Weights of a small mixture-of-experts language model, trained from scratch on English Wikipedia.
Size: 11 layers, width 384, vocabulary 16384, 73M parameters.
Experts: 12 experts in each of 5 layers, 352 GeGLU neurons an expert, 2 picks a token.
Training: a variant of Muon for the experts, 309M tokens, 9433 steps.
Below are experts of layer 3 (counted from 0) of a mixture-of-experts language model. Rows are named router (the router's row for the expert), down (a neuron's output weights, with its number) and show model dimensions 0-95. Each number is 500 + 50 x the weight over its row's rms, rounded and kept within 0 to 999. Numbers have three digits each.
Before each expert's rows: "comes before" lists some tokens at least twice as common just after its tokens as in all text. This comes from a sample of Wikipedia text that the model never trained on. Tokens count by the router's weight.

# expert 5
comes before: " the", " and", " to", " in", " by", " he"
router:524600573399544462488500615521506600501609542495543527455463442389420534499522516539491439563509588467488523455507478525499454416499448475507595435517619443536494490523537564480440533561435589579456567550546516522448505450493510526480454547479501532575531539503458547588423481511540475530
down0:416510460461509475424485458482456464483411493495508507477416496548560596504510583408553483452468517498547492412447422522540453476517534482541602556460545475481590524429472575477501445517467527492542511474516421412382478445429489576478478613564492565502533528555474469471471506514437541596
down1:399488458494452529514518528512494449480581520458542432476601582442507461462591449606551529518459463558558420501505488590511445425478465484508556481440551519495480566473497517458578456511459519500528418504440513436470476496462407482465444442509504498531498443508486443517544575512575483529
down2:511520484529527490507551421529532544563491602483424522600510461484548470474455392379438559594577470505538502517447432549613553445485512512604505508453490424439506568457546487492541445457510473434529456520449501524481589435476458478464420465576531489512474597520452497543460561610460502478
down3:473496372459490435471489529413452552400460465509435506479428469482498451429421481507575559543500457575604489614452445548467484537538537414567535530449556529552527522523472498538455499496532485435443600570539453465489441422430542530511465477428563558535445541481447530577438521497444528492
down4:538481509639566563417413487394470543531530459537456523570458503537449582537642389477507509518506456556591468509519488553568586478517467532483452483500584516464475543424431505613526507438535559530515524481491565505512495499529529543524493610492485486452603533520421415480531517505526526522
down5:361538404493495497461508502577480489448481448441468547514549598509492480460465573469486520449457576432527553462517534495504476414459471493498514509496432510461498465529500519550550445464502447504439530558481480434462434487493526477433535511461455543589605402602572462490497564446449484483
down6:463402444542618482550527517545502411526501496499532440478471403384566562481430489492419562435507550519467497541489522485481479485508518579509442460510485548438532498489452414459552522482550428465522488533459494552525513383458497466526546471470501551599499558474600487448549533629461458509
down7:469550566457444539512454499479424510483487467538545568515489392490505531580608519483508471508603485580560531414468484507457585493481500568471616400458515501456551611573532454532491529459468555600532504599597513493443460559436528413556536496532550516533461493526522405465439402483473472537
down8:551522437497439464570526449531485405520505462501610544540479511631385509491435518532495475624505497494368385461509427413525497477452487485469501445535491562543433531485509512451482574526454555522477537549465476474520473413516506476519564554520530447542432492544414506546531560553479496486
down9:411437591458487445486474495501463497415450518608516470491481571501498530480500561429428619448472582397418451428477483606450496523468521506482478511511516528450535497528502485399462430481478469480525533508447539550447532511545435419477517489538487441485447462540431563494550530478565523446
down10:550491466566521557538481559525495555487470512571540539480536478537427597513560492547499511667557518371475443515529477459451520412550525442472456501487530515452447429556539566462452568481428529490502424481481533533482480471512523513607505542547478468512597508530593525355435462505477505504
down11:560467514553546433554493516480579443461514585459505532466535512506557427525467518508453439507521513505581514435594451516454495387503460516600506431579418480416537476434482402523540531513525484523511508599526464478534473544529608459493484436468521554471499557565520437476528539517464491538
down12:460443404547572572491528479616456412456601494583459423523452423568446452504516574498488480543561513523473463445432451440448579547527429539483387491447400473451497502511498409531456526520379582504578492483513407503482488520479501448460459560472447504508587454509506533478487495520553571452
down13:464384519482528503565513512444465608507437524490517434571519489449508545521553470577480507458561485496621598553514551529526613590431508508440500503392468523462499503519425506459508434561537447533534484504478430502466494467441528468478442447491511537411496559457514573520502573505591538504
down14:459537497503580505463594447525496566511459501509534496542484521464519459442416468375518469545487430558506492521515486416480494618513489550567512488554503441458489491414559484504387454427561466493600478561410508504435535484550460531511507469426427529539566532441432589562490559504485640496
down15:478482496485447470448524471462426501535495551440430524402448537524450510494476470466374443435574436493512467435588475538477520484496579496522436482457588524461472525531537466589549453469539525553598461471491511536487445493570509519507483511532593493483585525563504466653473557540440491450
down16:555572479527468478529445511499384552480511422471485481489400545490532393404492488467504556452472493464537570441491508524491438538583593525507557530529573550473497579507462454407641568543520496449468523535597444497552548534614511491478534506436484564488437547513482581532549433580488562513
down17:468501517570442431441466476502573464429470484495461486472488553460510561540536560495375455521437555499529486426483439531510446496498490472455525367440504508557544450599479539409479450503515548569500584544466553540538508544432577455531453504524558523562510512532525561587516498543531519447
down18:482483497532528562566644514495469540516546590551502540465574474485544582493572507469548478492465506453565532504416485520570542533547507581411443542452498389509532498477461570521556514437474569535513546469423433535569496485370514506406476508532565495480493412524504547392477456466484523492
down19:455502438401496533484483510429532439473495424439414551611535566607487446603456473501496442464476479552506428505531496477569581464536554422567533557505541522446521506550565542470509442509589539512508591485516548510547542430479556500485533565488510515515520611469488506523579454451487539437
down20:463566557469461496533462492549448512536462505569480569434495559515428543555461548528541539569539515427467544503501468542492491497467528438470498526447530492438568461488550603435488475467512543482494556495438501555572524457462598519528466519518494497476524480482554513436515502452476562467

# expert 3
comes before: "\n", " of", " The", " He", " In", " It"
router:482545572512549480433550585437482503459575509538506505400406513465436543399569486454508508585465555487467501423480485455543381378442503477598450574487569478526530400526529493533390464444433572464499540567517452521531542573540576550455452487492509493466539588541540537520527453462513608451
down0:421474515483470572577477511519482406512471545429452436387452568503468511516546455559437489487518474464472427560455593456610483521486411532489503471507438566504509423464473533602499524563502489454444588474496510565511468500534517571518486427429477524502468473477500391522607491491596599562
down1:551466519548501473533535493483525524580471593453507541563547491414409502614523451499517604553578454575496400501522531482531469383513518589598445580443491613548468473493486520533419418502468555543398457597535435548460521451498468585525514560479461558437417493533541477503537494512529570531
down2:561538490484558514499508482501493631431413643513443493454523504528503544556579493521428493569486416562413519485481492532495477459540569489527398445481478548480529536574492421490492459504560425517599397525509542537517490526506430507472505444504437445523495523360379549411503548522523523516
down3:546478508417590497519508449530494450523512524581429508435541509453477548516523505481446504522411387452463513531486423587486445417534545562521506536578443539492502518521585490374399527506606451511491551452462492460542422480551495539474449595559542487560381415514483563531514454495527464491
down4:452554539478456537523505500462370490517460550543501449496568473411502442460380494450461460456465465526510514534499540489435534559501476454576559446460427513578459503457473514419470466553482594630542490573503407520543387544542499511547579565599454548517552505554451433490523500430536451521
down5:554548559545471599615549422547472546498513468359555464533530478468538426512356515518416564548447528439409521533521398523530558496489472519517481526524385393484540546536540456562515538428471513551520500522551460554513490433591449507476411471527399502465528522503476444539466505507596447456
down6:522402562476500583472446473533478442474519478535444437486541494463559483481470490484463479547475472522495591507470479506518537486453537511510576627505514529463512513496501489543564465482537509427506390567572463525527533518424494443469509477534519562475496520558505492548454452534462526570
down7:431368513453617525551516437549391502510510430545497490599459442496431609547523419432532518524626453604486479513459485554422499462461509518561500451470464472462454549530525389480522445433508436553408490518493508546505523553453524440553524592566505488445461467523452571503417515564401440510
down8:462585487497520585568483462505481556504461498449436576418469592514537446531467479524481433503515557499499411472409450506559450417484480513554543546522454456565476438531584444562504522525558563489506520575465486478408479553468539538519450496528639496504530528581421430552482467491491372484
down9:548544424490467497512572484493545429516483477357455504496616495488521458497438568494498445550510472523423571512408536487491539648527571464508472475487418439494491487505488525429476405496548517535585464484535540475517557516531491503385542479478458568479572520517381482522575565539540588469
down10:436479544473516467589442449536489552373519505404497432524543486477473460474487471509477459549451471555506574571517469377433502570500491524522487584509532493471475520432432597598590566506458484524528417524499565450632548518454474414474543499604573546409585443470477541446476451527503528605
down11:480543447574589521517514446494495552504541489465545490517479473519452545439493509512468500509554540488495544573470391521431589410450495543435501559516501503530539517518550476402450487548492493476536500493511470420489517577591455465474425458530545496497467524436406493530526515484504478452
down12:559478435386521480475445462464516514491529516594587551532477475456561430460531439492558471507429532502480515511514576448513519552486518534493554463594537497452495456484543502360525512501559495469476517593549537479453585463501511438422572486522486373491519518495512492615532460485488520458
down13:591478584446472574484414567534484426449515470485538484573508440453512537562481516527503489564428478516593544549434454490474480475531598484407428479446493460555503486459503542522465461559537481456470617461501482548564540469565472506545402521470500429533470468471540449399431495601522492508
down14:447542514479497529450557425476471452478530535444463597600534533405440575575479489557588415552488570568451436476486546562471541411475511420473442631566390441485549530596516450528497476429432545392520464499487477520456458435538553515577427485523437470462497533493449552515542497507520514616
down15:553580495537517558515505498509507515523497494360466482565587562504445458437493500530569570518462506559465483461533553497529432468400478502599422482594455516439570538434560527589530420542468450523495527505410422550463406575566671510379455447612465466541514510486509490437504446505524519454
down16:448438629566527508536467470506478450506453481592492515575452472478481437501541462545497457527508461494510399442547513522486629501615492506428470479429466471576377522570409453549456536486539496526508511579569494536527490488582451555567435542438551580570516490490498419488511548564533503523
down17:468532457519455457537433545510509480547488500520444515520462498534576535529548482459446493534491552469480586530470481580495491588505453430570425561550568472465481497556422436522533375527513523436544475422514434457431438528411510538550598511463487486465541501518454440470551477451479530567
down18:569495476545476499571564564391534536550487546469548506504522526591596517486533488499510504604547500612409523402482493451572494620580496585460439506549428476586569450562613495512441500501548493477530473539577456499494450488505510517523544477535483459489547521498480545579397423576507490479
down19:433464494500497472496420444524474548574571481523479601512495537483517500479484462536483516467552526500404471481417477530464526591396454417555505458541540497522529463538474479486519467503486479523551536638492478480504545566517505540498582549486504481494471500506500523441570457526401542516
down20:563475444539523562463488441502444506465503488428489491551473466503453477459514513420428507503522478536529450479489472479522417435559483536531421465442503520451451401439425466483486460442498490528431501539498517460438452467537549522532558480496540517474551537520528397425483480498487540538

# expert 7
comes before: ",", " of", ".", " and", " was", " in"
router:477475598460570445478604602454430460496509485524501573477450489454469490460490556441450425504582543550541450471552507635561461414481524521439473479532635465513535460449470589487570482510362552449513581452486465564450528432527477545489451504485550575599580598569528450569495449497552611572
down0:521523465591522506444510510457541538471541578502598591485463568538571484539471576535533478515566466521494528526488497540525489438487551505550476492456480448505412445564444546468480461451494490520452475554469432516472479478538608476508552496616537513475491510419504408442392541491484541530
down1:549551454541480470559486546566552564580503465557538472473416582427433464497485492559564507460425498431497573570430497547524488508486506504493521516560471559539431473437516564522536536507469485533408526458472574485406493486458512540480397538417488447438571431557518615498554421573569492503
down2:529495556412533534579523448438504467512453540560498477464436523524469594450459530455534448545423456475385524588571485444496427417599509525489474540525560496431596434498562410572535486458427424509546500495431560433544544472463497498495510454455491499445583537580471594562450501484422456484
down3:484438401490540508535484517484489496544451498545458574501394493526492459477519640543498416455443496496598568467511490525522437461525445531544432520438526454519381457414495500515449530560470545486559464490523465522518484549400485473562438547495457456523365552459500475550585447501481529471
down4:548521444484539545467531505360472473530476504571519566531475548599502488537477469568547528517629455486469492434494533484503471436447422501506512517508520481349511452589541425541468432384622511474460522575516506580506581552455574467447383583487525452469380464567436517516558550462494604485
down5:526531431540456525536490493517457422486513454425541378539499478519478490597487506467426445486605601566481429451471504419517483389512588528551477481474444460444557451506527511519540587467475382462483559496411531477433488478445631488556488507488625397532408559499511412405516442443539489548
down6:459521494554451504481575517540486432406632511577452400519483410522491414528466391399538506453506489478476523492484496468431455535424516501469495469448501520471518505412519472385557499567520404520502483482508488449495450518478504495453534485486478425385560439559583459584573453485387530323
down7:533483539613475490468485487550532487472531454453486568495556521556427444451512445552474481496567504491626447567523604494475510539511520546551507504459446478509542381428400517579405430491497482468454432539484515509498538461551486580490329450485423426527521557601494572505393519456513395423
down8:442564480472454573510493447515568483499476493521511554409532459519468465565538511491468499482535617512553468455484455486523538529485578481436499495450476424434454491449445486408448539411505527449512431534539494539522501474541459529470611543505454515354533501537529461544530459520509466457
down9:524465537386499530512429500485473550498378487499573494522374580527376427445530552549457521493487537458492472548586518458625481486447554539446552581635516426413536481450519550513575460456576539480458597453463473420547499479544430526521444478547546552519474549509491504593417522546407592472
down10:449520551550475573535495461494510489481535612410465497518544480491504540478555491509496484546482574608546570483458507452470456514571489467460523656446477512464503426451576424510522565461530441584468560548502422402540472515510580444535465500433616542449506534443469535513415494515484523524
down11:551591607522494534493388544536485459451527496438387444468494472452508544525487527458458525470492469404471607483574498525494559469492476514515616596577552491466462505509466556477435498538485522439492570385482578476500662485539392484452460467492545538453462512491464521499495428443486576500
down12:528531496564478509487487470496490496540550483401570502461458583424388528444454551494569442511470535394520527466415451485488491562478428512593495446428549519540509507510486451509520554560400466547507506537472478419441607467522520381448473455507553420484517590513492566518464506531492495457
down13:467464490466541533571535445479533532526441474513484568616402459363529548466608514428406437586545522529468471475449456563551527517423459508537506500580429514509473588444534567567485404510446515447363480510509459496509505470573472642558433540441533465487495552640491504496545430546486497484
down14:499480530610493559466553435418544406479489502456499544502466386580480534472498336522532609446520533458537495484535503518415551490491440493494682561540454555531515582520541541469562457491561459476528480482463512460452476567510537449453474549457436610447456555530492488505557511589372527499
down15:456525522580474471548536516515452588576563530441461597471437427516513494404478476505475545444603563417409485509447433489526542495478502500478474440466488521544496557545470505435509523531444586580498505491459455538505453503414574574496508562481551611703524503534502590546422432570473586519
down16:499533473534596549507502443508525566496500587589520532421538459462537513537409488556504488466448519438419516406496447480431467438614521556549516480427462519466534485473466507492544433448486549500468401490483480493613437513466531462486433450488562497526553582483538478469442528404485442445
down17:451638501497483492512477461543495537592473446429508487550500393503531556492489589574523395506525597572435503533516567572482524543480500545474514463563486529510512481485591554518494502473483540484526603442513487445482490477480448515438463439569453468515552524499493603370520500504520575556
down18:591604542523500427522525533446434513445480535515486561506579547466512454584575546479440454500497435525492582412470565537478434525508498528533399504486454535546495481449432485479480519409549409468483542529514497450522538415465547488576577504518635498474427504476503547487569528470490508521
down19:434409465505561558581569465416582474545492558491455536487446477559608542526443525551429459487440567539447560415490462496555585560536495468489497516569444569466410564563410579458553461542523490438433416501617484542498517586438559514550450486483425581560477483428546436461534545511457539485
down20:402560503486542593496531490502505483519542470446504609474455488466480580438468464524499467482434463492523450522571467518483498494411351449357565421595493504488422512538481628517510506408499561484491571441502526548519481464463483552483502396541424515448544536541436499517405477491517449431